config.toml
n_layer = 13
d_model = 160
n_experts = 32
experts_per_token = 2
d_expert = 96
d_shared_expert = 0
activation = "swiglu"
moe_layers = [0, 1, 2, 3, 4, 5, 6, 7, 8, 9, 10, 11, 12]
router_score = "sigmoid"
normalize_top_k = true
routed_scale = 1.0
balance_loss = 0.00124
balance_bias = true
init_std_router = 0.0117
lr_router = 0.00249
n_head = 2
n_kv_head = 1
head_dim = 64
vocab_size = 14612
norm = "rmsnorm"
norm_place = "pre"
norm_eps = 1e-05
positions = "rope"
rope_base = 10000.0
rope_fraction = 1.0
qk_norm = false
attn_scale = 0.125
tie_embeddings = true
parallel_block = false
init = "uniform"
init_std_qkv = 0.0382
init_std_o = 0.0
init_std_up = 0.0382
init_std_down = 0.0
optimizer = "soap_variant"
lr = 0.0043
lr_mult_qkv = 0.7
beta1 = 0.95
beta2 = 0.99
lr_head = 0.00743
grad_clip = 2.0
warmup_steps = 200
schedule = "wsd"
decay_fraction = 0.392
decay_shape = "linear"
final_lr_fraction = 0.1
batch_tokens = 65536
seq_len = 1024
doc_mask = true
train_tokens = 474500000
steps = 7241
dataset = "wikipedia_en"
Below are experts of layer 7 (counted from 0) of a mixture-of-experts language model. Rows are named router (the router's row for the expert), gate (a neuron's input weights, with its number), up (a neuron's input weights, with its number) and show model dimensions 0-159. Each number is 128 + 32 x the weight over its row's rms, rounded and kept within 0 to 255. Numbers have three digits each.
Before each expert's rows: "comes after" lists some tokens at least twice as common just before its tokens as in all text. This comes from a sample of Wikipedia text that the model never trained on. Tokens count by the router's weight.

# expert 30
comes after: " |", "-", " by", " John", ";", "|"
router:137135063104126114119110104129163121047153208107112133107074136115131167083160110103126181052119123111073172094158106123094068099122188156131130164080135138160095123123124156132183151098120151072092146095084207129077134143043147155118085118063126183180091157142118173144181092162109130150129150136115170071161110152122121097144177133098133128170155096204206168148148096106100123142151126132129111115162148115141111119153098141144172146127131147117102101138132129085139090112126096
gate2:091185133149105145128165127137121156109141200089152154118136113143139100059093032169094173146131074182082095097099075087117157094074150076144096111167129112162131075133102172121140103186100137135120179117138164153173151154122147135096118121134141145140122188070121186116129118127178153188152122114177171128162153206158142115127153092120114166132132097142109139171073103115070099135109081093152122079133104080151148115135065127128161131165137156145102101154122142099070080130081122
up2:103170124184066131147139124140160097138113116143181134133124172131145169096158135165133185168123133166119099135119141101125116141052154127088091125112154139123128103145153054113125158123120148110129059137161165087165166186164109153097123087071158154153140148130101118109147130092089153148152138110083115145094220182091160142157138123073221129101139135175138100107075084096186179085104164118126119130122122141128074087077102133131234138143130157173115093139074111122142164102118109
gate3:136084128134111075132114144140090155102123123121070197074171111105152112093111116149155108112070082133079084117136110117113162149143191127175149224073132094139134147122160131147158119097084116148150181091133152145184153153083110105121137165120144143120092124140134200145081072108046155143108107180059113058116144137098109169144131136081099145193140086120136143147140106146155122166132090147106093097094100135180096127066161173150082127124203160091143134147094123129105166102106139
up3:155100184104116145179122128135160209158136084162097132089155095120097152144106090157150184099097067095148110112100163099120097140113115146139122126111066170110132112154109178091116096125122126106131186117035085174094109127099160098181051162137061124092144145179118129212168134152107115111099168147152176098081121094165138139113132159117185064172111135168170155114139085119159122171120131121191174138067111118086114172111122188127137123132122127091143175118164115111125143136128139
gate4:145149128085080146181085095168151149171142119097091063129119177106132133111142143093121157124130150203030070092129160089070115143148098188133129148165160134159092138086133150158175192136138153170132130122196122125051136145125103154147127132154122160107127136104175189128122095143074156104143109141118167155122119121157048100123165137143131171164077206091121132093085126156112117150143118040104119188142116116127100151163118156095146146149092121160115125152135105144166068164139120
up4:089139067082135128123182126190116187130156178087140125123124133134135129139161184133160163133130094130116112080124129118106136145142135157084074113107127173140066111074158163126114199079111143175117166140160091156142066085119139070104144078122130115123093065066116173111139082111112102106172120085148150158132235110157136091156209063128101062125126104132182139094094119079098130126128080135146090119137166126121138122158112079129093143118133136081162089135158114115130139168174159
gate5:124131125120052199138113113136102050092128106161137155140118143132104137123185057145125150077134092178112139083133088080126088131113131091086178129152127134149150093174187109167110180158119041104123100114074132153085145119122125156093110128167104064090099061097161108141119118120105169118153179091130099140162125102074117150098172190103138160111129129169128103110122091169117148160150133164090164124160167143160144094159099109101174102184169198106073147159134116089103126085130153
up5:074109116118105111150162110156130100162097168157139077118118088161161068108110033135134119136165112100125190123089137055106108132113128169139078113110168158214155143115138118142188091118168170110103081126173131206089151181132086151138089114100122139110120100141153094158067071150109118127127142107112148098118115065090111147080132128178120166101122144107124125126136117123069149135192172114163144096123160138122126125065167152140170135078128118126182164146178147086143153080195100

# expert 4
comes after: " the", " a", " of", " for", " with", " and"
router:127144100098068075170079098106134194108158123114109141103095157171123176141156083137191149074198120128119082158115138145166085099101116126129161109143092179120097089126155083113145130072102183127131161130148148078134115079092158166114095132090198132106100130146068124096162096112144076136193175138104135097167126166095171081176124112133159137168093100099147183107085137132108167163074110195118157104152072136156102122138111107139087148096117126174160145114123159106179103085177109
gate1:118187135119178099082073105094107177147126131082140094088115149107080108113151150166094120131135115122149099126120082126095123174106216130132111171100158124112124102153121051103152118132096105184159143082119144124143122159148125128052119148123169056166153121173163145157140116105102085062140144138103114171117121134183098138140100102080170112179133116144127131141097150055183125074143147106089158129109137073104168049163098113180109108100121083082151089068150168158159135072103142
up1:119129109139090134129125132062118133134179102127072104109160161147111116179160166165146154098140141126159172183092101081145113139111160165138119135080126132067100144106102128172154061066163094203052119113173108157127144091095107080094107147187118180161173143123149112100113118114132159082140169100146140109123101135134135142104131175120095126093126100110140168125129215107177096166134145197149130191178121095152202089104106149099066129181124071167186119164131098129112124120120119
gate2:184208082130164161126071139107079157160127121105125115135130144156162085184153122098133068119167082114121121123101120102140065152112129098189155054199145128109109131119142153151163173105130156170101126109152114137113175136188187099078157104119138124124133124124124112104096101152126120103148126138106129202144085157120176108109084108165179246209105131147099168134137132135133140167070087110188080124119131128112134132089149147139099124176171119136150191152108140174159117128144139
up2:086163170160111109126124132128105137127122125132127163095132139075195161139148173100179149104078156090161181110116129169116152120119174149172043061120120136170196123106129137137140120108128118134116143120156121133073086138152173152157142065088140078135150155130206108129118159086095128150147103142148122098136170095120168118127109082135103170098149161205160120114144146164117147087094090179211054095084101165147066120107127160160147178168134112122123176175120143172200124143102125
gate3:133194130155147098177084085121102123172182140107112059163068177128141128076142094143157128111090161101144128232102079140137136171134153149071128114111116248077142123130152119144097134130114171113086146173121145116136139094129121132130169124107091076113146127158142107087126137113156114104168076076086104081122104105103168126132141084170126121117099114110123113117065133077089082130118124099110111137170088146132119089151094156217092089108122095148114187160140124137126071145169149
up3:105108139081111082163152165106125112101159114125122126141117122094156129117092160217113184091096079129156122161085062159128073131075121139174161132095140157150078147158125134081167193141132165172147099119173136148152115155136087131204140125134109112131166110146118142102194123135143125052172119113146162099110129115089126166155129170189156057080128083191157135121111143129095174090150163159127119142109127163129120067142155159145146157178088138183112118120094120035147097081165134
gate4:218171120106049112132130138113087161128101139072117137118163074163182094158171094151170166113165101113175110097088150178137104161081139109137172163147099119118124170128129138146119104091128124109092170089102106174122196133164120095179173105137159102117120108139112162154175138120161130151148076085116123141139135161090114147110124158155165151142163169123160156063159104107092167094134174151163110085136150159100136094113175150173142112165070087139119135178075112132028114062111136
up4:133114169158119123192130105167118208088154186140196212107144136173106120091119129153166176152104137181192130116081145103136164076110143148135123137105129082137112121131142113116123070170122076137145107179161179133140129170109074136106171147129126121134092115104218140098091125170108111159077184111160100130144152142157111100126081111050121129134092102063169111154079140104120089116116148103149123108098107175155153076077128169152147181139161139083130134148132120122166094086180098

# expert 21
comes after: " ", " 0", " 1", " 2", " 3", " —"
router:104119128157124147148115151122129133054192108108099134105074130091175193060182135172137097078145099106111124112178155126156124145044174159145117125106081187198098168102111086086154153117125151103139161060167131098096072089103129136128093149120104186163103144160088127102157126091108129162175130162092158109151063157072137134141164141114100115151123133138144151124141100146127168137118057147126159141150131106160074051158088137175163155141169163130089165126154179121126083140135141
gate0:068123142176145153169120130140207087160160148113087106160145058125196125123126073091191129144099141164127111135114103126123166084120132162111132119126143166123115126136135157194140084137141175098166160109091098121156154151087129146105133156148117106133125110101162112154143138177140145080118178160172202173160115152181141134159081174156141120162194158114142105105053151147182100135144100166129081080073161081073109156150129092104108120151076132067129079122126112121072137064141090
up0:126178138109143150160160167078101121086163102171178155146184164135088105098183107134163109134110161134151145100141141094065118161138082146158090088153091180139112141151137155117118070163065150137131101136137201129164124116151182155139129117132131059164107135135048159135111061121125114142112118086156132128124139170037101083134213127122114142131095173128158122147146075128134121105119120135165155140188149140078167099060091176107171101132120063109100132139052089131142124111120114
gate1:093136121128128141077112127175094171094072120170111141129067051155126157012171119073170125117131133094100124097164117119106166149102109164126101117116163142142130170132164119104174157052114190132121121149158086142078143142123142103138111166151134104187147122128153117156085109182112099122111057134088174108129171172135112122168090150126045100092110101156131110112093125141047120101176160094124126153069148125128143081189151099111163108174125096138115131180166096129106136114134163
up1:105120104088087199123077100146121110172130138122111129132100117149164117153103092131127178217109098129185147156145124125194087135138190158118120125151131135147180173088080131110176118177135133154109135115148101095157075151165138123099102107092088057081122078133136108066113093161189151132129177185139132157137156103140167145156119156158118176103170187158058119127117111134179123098112118164167130117083168165170185157123081099106129121086107138157119153083126146148054111099183101
gate2:120130160121083133155158187144099118113084148134157064160133168111124104197114116150136094131078096155125117113129223184111075139078140103085101096162111100148092147055157104099126163078128110057137121177165114119115163118135069115152079116078147143107134099113068101110150141173155150138127118106149163136087055116142154144128138148128120123099087109155128137196136126120144105088115079066054098154153169082100180138152151107101147122103065159158169109123189132139076091122132141
up2:056143122127170143220211095190116125127127113141118095088124165159130101181123128119123169147103114145119128100108163071158128081143118095089144101186110184090113119032186137112126183089150079113131158103123135131150112126145150110169095124087152123128162123163125113111103118137089124101150161179080089082073063145114146154120157101060154143126084122121196168110103109156112080146125102133127148093135078111150126114108132147114107112127191199163119145086094151106095126137068095
gate3:117155123082080141149140113131127121145071198125147096179160102146159141070108094166086139146151173078096078144163142114169129107120102136144114094103125149168123099088112083129150094149092120107114186110150158114228094131103140143136114164123115099168043119149117121153106100093165127130081129147104055216157157107165084123116104124146092108101158137150107119082080150165120238113165109111132103100191175105122125083119146098107128131138087161142121174092153158124099111107128190
up3:121105212107081128152129140125158182133081064157134160171095119089118130093101069114118121193156069165117187099141127086163129112109140079138147161158110085161119174126123086178090129123111080172092079119114131096137097135131154154076099158128115158053131142125106134132100141126160123129126146105165145141172100179071096215148156168155116089140154067117115110080130091125165129078164116142173124124150151174120134074142134041102149146131074150097104090129148125145083129113155072

# expert 15
comes after: " was", " to", " is", " were", " also", " be"
router:162145127101095098090087132075098195109129155123136138096072123111109104081151091146123159136124131119135157130158105127145151106113131121121096149115134135189025168116141087092160128102079175110102137147090135109096162086136179162031126126068114133087157092093095119126180119160117108145157146166118129093118123160067166135173115080109112129208130104139165153101144108134139160182118100155094158137122055133168135114152098158179172150163119108138152112103202169134180082083188143
gate0:152123178140109127133114104138125126107099122136175147130126115125121150131068083175106205117149208114116177126093152178129082171142131117090116098159125098066106170103229108153143087141154162092116141098117127178185207161078152132125195164148166131145101135169079130156149086123092125124122156129128185158126116109154154153167183136140105106128117111162117138086124144189150107068092115118180135146050118129152126088048112150147139171084130132140181059134100149124142141115139154
up0:132135122190104131119146122089107124201178098156177109119087147150098082060145130143128075114083106058098153158145062095128138087119102071125105180157118146085114154100114136120160157139158128052103092159134155145163169086101101169120083105113054134143158126113157114104158133148084103166124141163138043125125166123140157052203183120075128124126083114139072096132098103070126127148159121153138132181110153093160145146090145148164165146108127124111199117125109146146132111148181132
gate1:091145126075140212102132108113177158113105139123121124064111081153127134127095108101103111188123165118116139163114137063102158084108119067157148163125100106134143088096125062147107147134146096127082171133101070100120088108141111171168157161055179151157080147137072101109149085130121131123115109113087124164124094255140183127104122120120102143160101126136159136124110131115097139101132126118058201133060145119166149131105166123087131126157143154096177129178090112154126147150112190
up1:115103123147108110173145165080127099111107128084126133115083135140119063117109163125123132144075108091076106127134071120115086126176091104118167104170083139136138180129130151136118097112115195113103097056135165139172100133111182184054115078117133135105084135138209097178110130131088125210078053096099083146129140094167074070124158152178134086202165158131126133123109172139148127133160121194093161110104181128136109123109149153119108159136103149130095101162127104129172173098131092
gate2:071118124150064104126137116112139100136124124125149153160141170155127127138097125097125131110141107071153134124166135121143140137062171126172111134145112117085136130109135160123083117043187182095161117140113066109128187087160137129057166133072189128137078064054138130151150174127143074103188185156147110105142156131140109122110129101185172102154097125115140183096168143173153152059125107081096169152131077180187129102127162095136121091187130130137093156172116136175143091097169142
up2:124123145112149134162121128127076114112088079173133124174112078124182062100082147093139136160133094073136113129182152107105123090125122116094128105144146152183128104096082099044166172146070091108141129098106058151160112133166133101161121090189110098149132102124065089110103096189080104148150093101111158118086066142114143101097073156135080136145155167104113140143114161163106138101176087106111123124089159146089122094095095223117170116142101125103163154046117163132144178158132121
gate3:012225111144096162139141121126081107152070178149110152077168096078091154068140131143107138104174132134176185213132082123131101171129160113118134128133114165112104107111094171084144130098111185154126112120126102146127159102122089112131143197157155110107142098138120127117104139106122210105149141149141123138150186121147119156154173163102133129139128142080074108168083111141081141156166156150075176056114092156119112092099172141146137093137181120149113135136176124151107109099164100
up3:096070164128151130082129151127124159194118159145131112083209122102085072154097128148094163120134118148111117140180141134077159139138166085062126210170102098116117091083164111153220070116154094092103127110148120134195105140164126135167103098132131149168150091142112039115123088175137157169100109096103116105169132135147101133114088137156121116149136161140152085144096131124110079092106121153153138124147084158107127119141104042148168133077076144121179140108099078112172072115104147

# expert 0
comes after: "\n", " ", "-", "\n ", " Year", " Total"
router:132147129073093104191114134121134123098147180111097080093124112146078153136157113076125128101129094129127135156146151109124149137134153151151093123152079176129131157146109122118148220134094137134083160063093141064095194115110101174049104153126100166168142129089101139114132146154139125129147145164111160062169102159109158131174133107141136095134144083123122183100099134086107143131138136136163137080162098117159025093186121082149185138128144106147128132224186157126104074110194112
gate0:103118098099130187118152162149182099103118103174131112136158139139181104160093088130127151126142127080121029153073167162161134108081156133155133114115171123186143118167158114147097058125125137163143131105132114154145060120101161071143122129140147146084148128101161124186033083158094147105083091128141166126101119115106134115077123194150088105107158125146128182103098134126121121129074137158144167093095198154121190160146207134185098113053108114128134107096078107143126142159102107
up0:171155131111147127170137086094088170146206133149123124167107132136103145115109148160061113104121182095170177111163144135122154119111106174104074157142121135096152060111101138180132188123100159141097101097079163086153142191141116100151092095089125121071140165166182143101187192148120138116161155158137141172114097085053097108166060135179155157104111168148109080100162084162094125137124148122136164140155153142113190169135097184080095087101136107131128130129122095115133076068136150
gate1:157162125124055111159063218110146143152161157173076075143198128157146138122154139151191105118143175126138137162084108080127160115124134159103125141131161146154134160168189119132176155133175140091177078103122168129178102153142120132149152181136121115093101131112072193150085152144110086102084103123185097097121153106136132178119117143135180129102121110078140141104163120124115063144117149123061098110120133157102155137160134089093133098072153187157080103128165198104086099086146157
up1:099074082137162105121173122110122092092125086118188062104147124233103129157120145126095099105129065123181125114146089138147076103152138125151143121117109093079096098146120128048082138092160173127142128159180134078135078102183104092126076162119146196196164136117132146128108115142113092099159111123104136143109198062114149070108076135066115142133146136172140100149178109193155140087109143122156129117108188073130085153117100142106106144133154131092142093133077096124142140120152110
gate2:147175098084159082150127124063129096107153130107101137136107197153083157119120134172142126122174078123156162101125117179156145201129141121148114120133195144116168107148142141088099169153128198082124184127105130129179086133115141115086165105146126162105129068166141149094106178133196120132072137063167132145128124107141116095139112131115162145157114169070140081117144104100181061116089115152211092187096149114124101133124121117189070124125096152138180161218126118145125102108152152
up2:167150144168126119160152067104146094146144161095168109148114099084107095086127099087095119142162156156117115100074120098129143138047093123146114141144181127111146128087168136160171159131156054185152138144163088108145162128101098106070124061117105111146082150151140119186154194086154146148170121147131128168118135110125127142213156132169089180092136119149195130174124121172176180107149098148126156125174081149128108176075135175133148142073047126124158107113092139127135176095113082
gate3:101110090122131069129099147155096134087044107149121088059115086129144072099143089112136117153121074095069212110186117075104091119124150057069198118131111133124110114106165076098091134102110119119122141158125136145178113162105090109110123149141101130154144237147100124139137143110099189112104117064132059130093170128080120115164148092111114115092111132124101136137177137129110113168134180153111147153110074115117109132149159108135117113131142159094152154146120172105079082091120204
up3:126155147121125193119144156115160153144114142017094114094137127149097104092090176110079135125120131116167090120187187055114069140131107160152171118126100144073100120193135157162076157179138156152120161134094104065175179100196094154129105136123119129162138121138169139062140123094134135181140115088119107108116141055102135064155085115118165160137132132156089087123170127149102072125090156163113138109113143128095170113144138150164165118177165100138129202095128158104083110118094145

# expert 27
comes after: " the", " of", " in", "-", " and", " by"
router:200172050130110105138090111133117143057140145166112089113121150121070163134144084114161152049183118102072139093180115116117096155118151152150114184084113144127125130110142172119164134142119143078090158082090177132103111094114144144120064123084147180191101127135108202104233097117137045169085133190099119112176110139141128113153189138149128159128137122166102146139131100121138110163117148134124106117148170141177081120106161115178143098143154116132088134151165136093128097088109128
gate1:187165151194119106103144115110194133072112159134125141079049121100094081117149126122126130061153156121157079149162106072135157216156136155153158124092166085148160156074165116192141143147161184124182159101114187159145136139127177112144128162151201116135128180105129125102138163158119089185118144140090138085144126139124146158147107146134133132153113091138081110191175146105134138143157172105135154063144118186124093125095128076167132114098138164178120111123140110112177057161124150
up1:090097139125129131193096197108080121093133119145142156089120129126113153147127135155161133111118090160140061134111099111105087110138098088097149073084150118123061144140165119151140132166115070177135102103121171105188066089135152119160138119087145149132104148124157134127119069136137112120156104072175111102050140143161084151179025055117130114119109089136112146070076161142144117076121122147073136129060149135142151088164107081110086131136070163153091124178175111160142159081119116
gate2:129150166133162165134130108156168094126144074135103061154093103152123127119174121115062153164083144104112104127142166152097146100137053143130139153103094191114153117095094075089184141094152098135122143126148096175107148208129143114173075163136152171085128106126089126131163092161185083070116128110149058146113115170115182101184070081156122107143130159164124123123132082209145176142116089093154114147144095135103089114080115092158141138142131096166142145124179137196161124161089090
up2:123132110157177125073134138143150137106174125150062167064122081156152128130114154083153143074133130102107109146147084154084037183108147142128129154104129181149112081169146097154104110087146149127089137142096132088094115165143183146136074141107175112160087149163101196058150107153074133150135099077141114145167158087139128058209109101141112094118072138159091113142110128117124151099170103133124128133153170109114167080142129172157163190104111083160111115156124165150124092129213142
gate3:118138126133068143133146152112145121098152119149158153102108105129136063113151113110113079065109163141060118165104169093091183132129166083133081119119176090133180168201130072183114161092127200120129118108127142104105150136109051118035098155093155138149161139125149117110158034151092148113148147141114095146133100107113104149158147124129142155149119162135103109134206127126158111127122076170138095171095151115184137099114111171158114079117110108097083196185098149159131153163189119
up3:170139113070055092080103145090144190140137103130119131143163187086118110085091149167131168096089177111164146121115167169118110140133138143156098162088166139130154079176155122165116122113084097109109168135145120129113109156178173129203154107114178115151135047121146193157192106132081072150154126156128108116121067106114116128174142093125154108096093120146107133202172118092128158088160150167128174108094086148145101121104117169084210095142178131098150118157142087145127074157131103
gate4:146087158151100128128156176119139151098120165132148172062152166137139106052115154143101127055110141142112110125202108066149054167126099142093124140140167072098173140105183173163179129114138107127133133122111142129100073120093121175207174155122135136133146102180116185071122112109154052074134154137153076097114085143133113143076142084153161161184119098137104104133122133093149136191145083098098085147144087183129148158114122117179109177141122147101077167141104106101138102126146091
up4:160174153183157122142099137193052191145109130113099150095123117175116143163100138064137111084163161129031119101108121186139161095127080187170112191174107084135141175113088068136174109118159162112158101165103115108135107140134158136108080090083166164119102145144153161094110131171093167148163125139157174185158111143179069151150142160090074185122151121127121188089144148143087107130107103078136098125140160095142136096146156132079106117115153116145114107185103128142091157118112131

# expert 6
comes after: "\n", "-", " he", " He", " was", " to"
router:160112128074099110117098144116153142089140153117166151116026110166112125069197121096156158123146122095105154115124099141104139118099130163124093112103097144143119138152118136126153119061120144080065117164113148100128121104114135174074117120113117109138147128157103164058193076141124127125182173132145167135166108174105156123115119054105137121156115137188141111107181121134097152122127161124088186157152036095136126087196123113189191159154168097147163088095195152125158082095152078
gate0:101169115135091091074105162132138114148050173089167155040130084145122216100145136121108161121130072177136128177050177108090134116106140111102119106129166158109153091170182131101106130112149121148103116127094118176102125112096131110096101092146118109139165142093077136147120139201136125107177090088170154154187125168147076141156164102180159121170168133168146114150129176100080113118154143125185126129182144096134121115112109117136156089126144094170169164059179135139149161120072112
up0:141115108147099108133083130109137105159189080118117121133155166100148073100158077127158096174155109130149125120128110175121111123107131079139049133167163137187071150111105129105082099125131128153126108117182116193163143116131046168123129125111089053097119138130140119125134136108122095116190099161089126106130100079084192089079101147142150177082130111059158034145158098113122188092131136123140173135126096110152123202155170146126129174084122123152099078155092151077130145086146173
gate1:133153084159137117088128095126092177143132149111098094136133139188097177081132121102080130199119110122083142086157089127103107153113139134093160096131131123113101130089129102137133170097066082103089134144109150107123096157092107137099162166033180109092180087111154077148083092122121144103133160096154141167109151112111127092143105127148126074097143083162094115108122195133162185089126201087128179122167169166132118156164132116114198134136103111214119138123106102081080202122169095
up1:081166146160160129135133116121132143111157148114167096071141134177183179104178098068118159032074169131131122126099115124101147148098080105097146118055159138101105112116107122177206113175102166095119127129096089125077058115079134114166113094138128098146145079119144162173160140089157179135096132090114068097069175139162106127177160175100168133160149086107182075157107105137181142103139107147136119111164140102105150088093186161122134160131114120131114153123141151097117135143059103
gate2:179074136134118156166067130108162159118108145175121131153097116155156096175118109104151115106093071157183086118094139092137094065162094173106138135091157133138119074102136164144086167155126128105127025141145136101118079122101132114203111164130133104140150083164114088119166148091150052146094164210093109128087144110114168054151162089147127082127136150184125106124132135149100113151099127171110088118140152119078155056167168144133125122151112084105102163047135140112108134133092159
up2:139128100117193171154193124141123150169156150099131192092104089084125054112077151079142153149128201144050176141107073093070161087144105127166161122148115120100117081150131120134133116099137171160126107100124176183102119131182138124119121100118100162086112114111133155138143139151126208143039154160111141087150090219127121099137073073151151124083102075160168124105117122155083148158163098160161128138096102155168145126123104096113172148128075151092138131120130114162174115112123125
gate3:124127157139108101178082092040176145103133129148092123166109067129148182118141134101123064147128105111138133171100116097092106110133087125129186132132086163129108144139095136082130178145123090110167071123120138134130144081161146091090130113118169080106118153101155154099198114166142127115143101108128110137129104106142153093110107098098148060142176095144141137064090222142100114130092143118116180100144090118038088167177139068178129092170157069089143129096150142156052119114130161
up3:143090100113140087165117139031107149160148135109173124102160125133130140121075133116089122086157124102144136168154120109183086122130165153140123135142119114056098107138151092168170120155134129093151133152137175081100067127089074122101114108153167130145086167101137154119091139088158146106110116071097097132096147153154167163158144146082059127114129138142115135102154125116189133161164141117106153144108021130141169169121133034116135119090138201070124108046143126085111181086098086

# expert 28
comes after: " G", " K", " H", " P", " B", " T"
router:158211050136102152182117119095132182078173165128172097094120128121090184128150145131175188083183104147070115112183097106087172168115168104171146144095107158195129117145109139105155111114126181081128174114101160094132158111116167124088109120142153173103113163113105126110117057136117087128158129133119173084152070148154142104154170096116112123115077132124139121142136149108105083152141088162130124133171130105171099063159115147184108184163160080086142157185124107116185101112130107
gate5:165168147094113116143141089104116139198195075122160078153148147168160165124121167126182174074098117105165135135093081101139180150142157127153140147111098134210197168155117108135146097111149119184132137099175163172129122085127125142082112110136128090097152137158128126114152154161137084117138145120122128108115129213107161126126149180162092081095103057155154099133146048143172119149177148166133093130149085158128098066140113095129126097136121054116168157171130091063176118081136131
up5:121125073078180116124084189122146157147148064157117098108061118148121143158077131162136198162105141118114191076173143142174226092082149113160094113152126116159148187145144131158142156089192112177138142094152095123075080165154112073126089145134155129140138121058123135175110131104105134107115129108211129076097173101131137127127103096174147186116102155078145130129071122106102143134150196159155110148159100136120150127133055125111126120147075149121152133140152116155089130131088153
gate6:128166123110100152148156152124079148144152128144159134133114135153145126133172130118112184163131084087134180114125126142095095135107132089139091177072091143184186179139098072126104146135143171143110134171179118134171108103118171162164063146118143083142127130182049143093094101133162157148122120087115076074177152118130218143096152146093087092091102059154090158149183136126070104155141117141193152100121108164109140062070164162098079136144102139130074134134064135171116130111124126
up6:114128119139112117148117128076121104182181168077111117129168141107181130108110104050057132148073117132100126171136084103119044147114151132105148103124094184140118137160142109114119034120084117141155178118152145161092148179102150176140073174076153147128153106149070161153100090149154099113086147093119120144187122095149172143075103177097162137133106118185141076140155122061150145148106095184083157115104094159118085166125091108109063136134118144162113139176065151154115128130125127
gate7:140073162130122106148176103081084182153160196170134068105114181115151126130094194078114120120161120141159180099131158120175104157153110115129116162109098146157103105075135184152091086140140128140105130095110145223122119195114149144105088129151166108078099085080120059063119104161080118169166107168055140069114087113133152118124128174128134104104093134161130180073127157161062117151154168130162109180078142148106113131160131132139143159106163087108122148127122134132125135181138107
up7:179122106147086151058136073140154172148176179100194118128122066129058138199145159117183155142156058197083140185137164177178150106149139131172092111157095094135177121122114157138164083126164148149132114041113137136145152090126099115148095069133153134104143140149110115146105134121136093072091115124133111129125120149098126168164111135103073190068129127153172133108115069122087130112143154135156084140209138135115114125141124139143098186099139092139095161127153126133117140119161056
gate8:106163103130096135172131093157220129164163103103159120133080082122173128125159054101079165108090123095164141100135145067157142179048133085145160164121111156125168125105109164157148070144112127077102138156079090153123182094150096121125110107129138143098115118089154084120125102191107148104150164127135105187134195148110146110126150177119157133083133100172103146120102109183115147113127128127087078154182186111091070088159161190148169141132113078102121201139125122129149117134112071
up8:156113097063157168118113127135144109092148069111122121130125150141162197113125155140159101127145168144142130156072114101140154060153101209096114079180155114154120111155100087169141102113152170208112111139179086100076101181152154120160160063135101119105119148114090105071159176140134131181123150137111193166075119104131158149154118117107092170140094100147113122125140164182080094157108131143090110137163135138090126225119147084074138136123150140116121088097113162085113163083082072

# expert 11
comes after: " the", " a", " The", " his", "'s", "The"
router:109099112139110117153083206085084161135169148176120077148152135183143132124167118119116150156173097117061073107178139138150080102142156125137144165139116113204113110103150125086142167145095122109129135137135130064114108098130136164068080116091127193089142114124075140077189142147118101165187149174090138061149132137076175134178145120103098146160111146155228151180121144122147175209078127115132133101133127130124104097175130109144106187166130124196131148098141128137159122116142129
gate0:135134117094160086189168085132126139113144154163142123125094133098080132095097116054123114129180144171073077030152113138105164106160073174126196150178126072100150149144125178143119149152097093055143139139107197120130124115090118134095168127165137090133151076202093144099154157156093078123106101164171100130149103113151163112131121126124185159159087130117130119118170145180075109126101102129162088130136156108123109139145183104189166124060119149145114130139078123127146144195169105
up0:139111085122128160106136138178216127148134129060142163095188188104066134090120155160133102193115140139164155167138127114110107129039073100132141158103140170104198109109174063158157075183110112138102092130137103111131131205157121197141099102064127128235126173165149154150107145124116118112147129075099162149118084099121136141144105112109085149091132106154108168148178137139132177144120182137124188133130115133169127127144142106110140152139124091156101121133118122129084129165185114
gate1:144105153139156110144146152122169171147179155169169166120103193151127130145168137141176073129084090135143125211180131120117050103110124105105157142130134077148131203124132095095138086177141131102146107091084150141092143139161136111075134155142121154105106159161153166095161147106098068144169122084135115144149115152147128155168116105124106152173058138175208132121152082118122117099135101120187121097137137129063172082136127154136123153147172110165077073122163179176126073097049157
up1:139168148099111114130104157117130162150139151118180075205164128152104114076177179196148107114165123133131114097124071094121122110196162170164172174108163105130125164162117134160154169167150145131146154125104159109117159178140105078108130167150093168160154083078135059109168154137167092110119136153113163161130088121178142138121149113098094163213128222116098084159090140113146112118051173115131135090148150149114182162126163112129125156162123137099189104145113112171089118111069144
gate2:125097142119126145118108100153133104109142184164146203069100140101133126122186100061113101150138138098129148118147145121179123172131125197155143089104159144137101126129137150087055157116140085134151189096163097119108095138078095099059157130147087122065144136075145127098145117111162074120136138136113049094158157090098115115129110121074107103164092076134109082151045097091083103156173078138187099100124147110119153126049109145168094112212160106145128125135132093173130106123136139
up2:116140146109154124134164107127137124153119122145103160076112129061101134127188079126079086130061205122095168132157108154156134147113060127066082097132127165101132115062141081168128079121140083119188162058119116111141199154138097146067077093107109120156118168083150121126168133077087047113106109107140099126100175141114106130124064179087145078166165134127133120169107139140098129153152147109156198119157137090119098126183086121119100162122140130138112180114152121067122150118175148
gate3:104129172164117146122099160173159144112158163103200111134182110050152064069138149154114145179134139108139107108147127128137063131094125118170154167093101119114164150122078134133129101125106147106145179116133076144109184094127111189126156193102177180072105091152115060146110166163146129132127120133130133112154109104101159146134146100115039155169138220181114129175177103141105120132149087133136103120150136098142109165082162143113115130047084124118105169145136093183173103120076115
up3:084113130140110096144088083065135112144122151123172146107189110129114161153099132154086099140088175087140191153118108162129096203138105142110129126118073119166135095146185061116127092129073169144099113110049151069139153133128163123073131109102113124108129129089124129113170117131158132113133127141095082116161076150198057064172128123086099155159138166136118106139115178102103109145181083144152143128068150080142120155128064191138156083150158184170111115126113125203132158091159134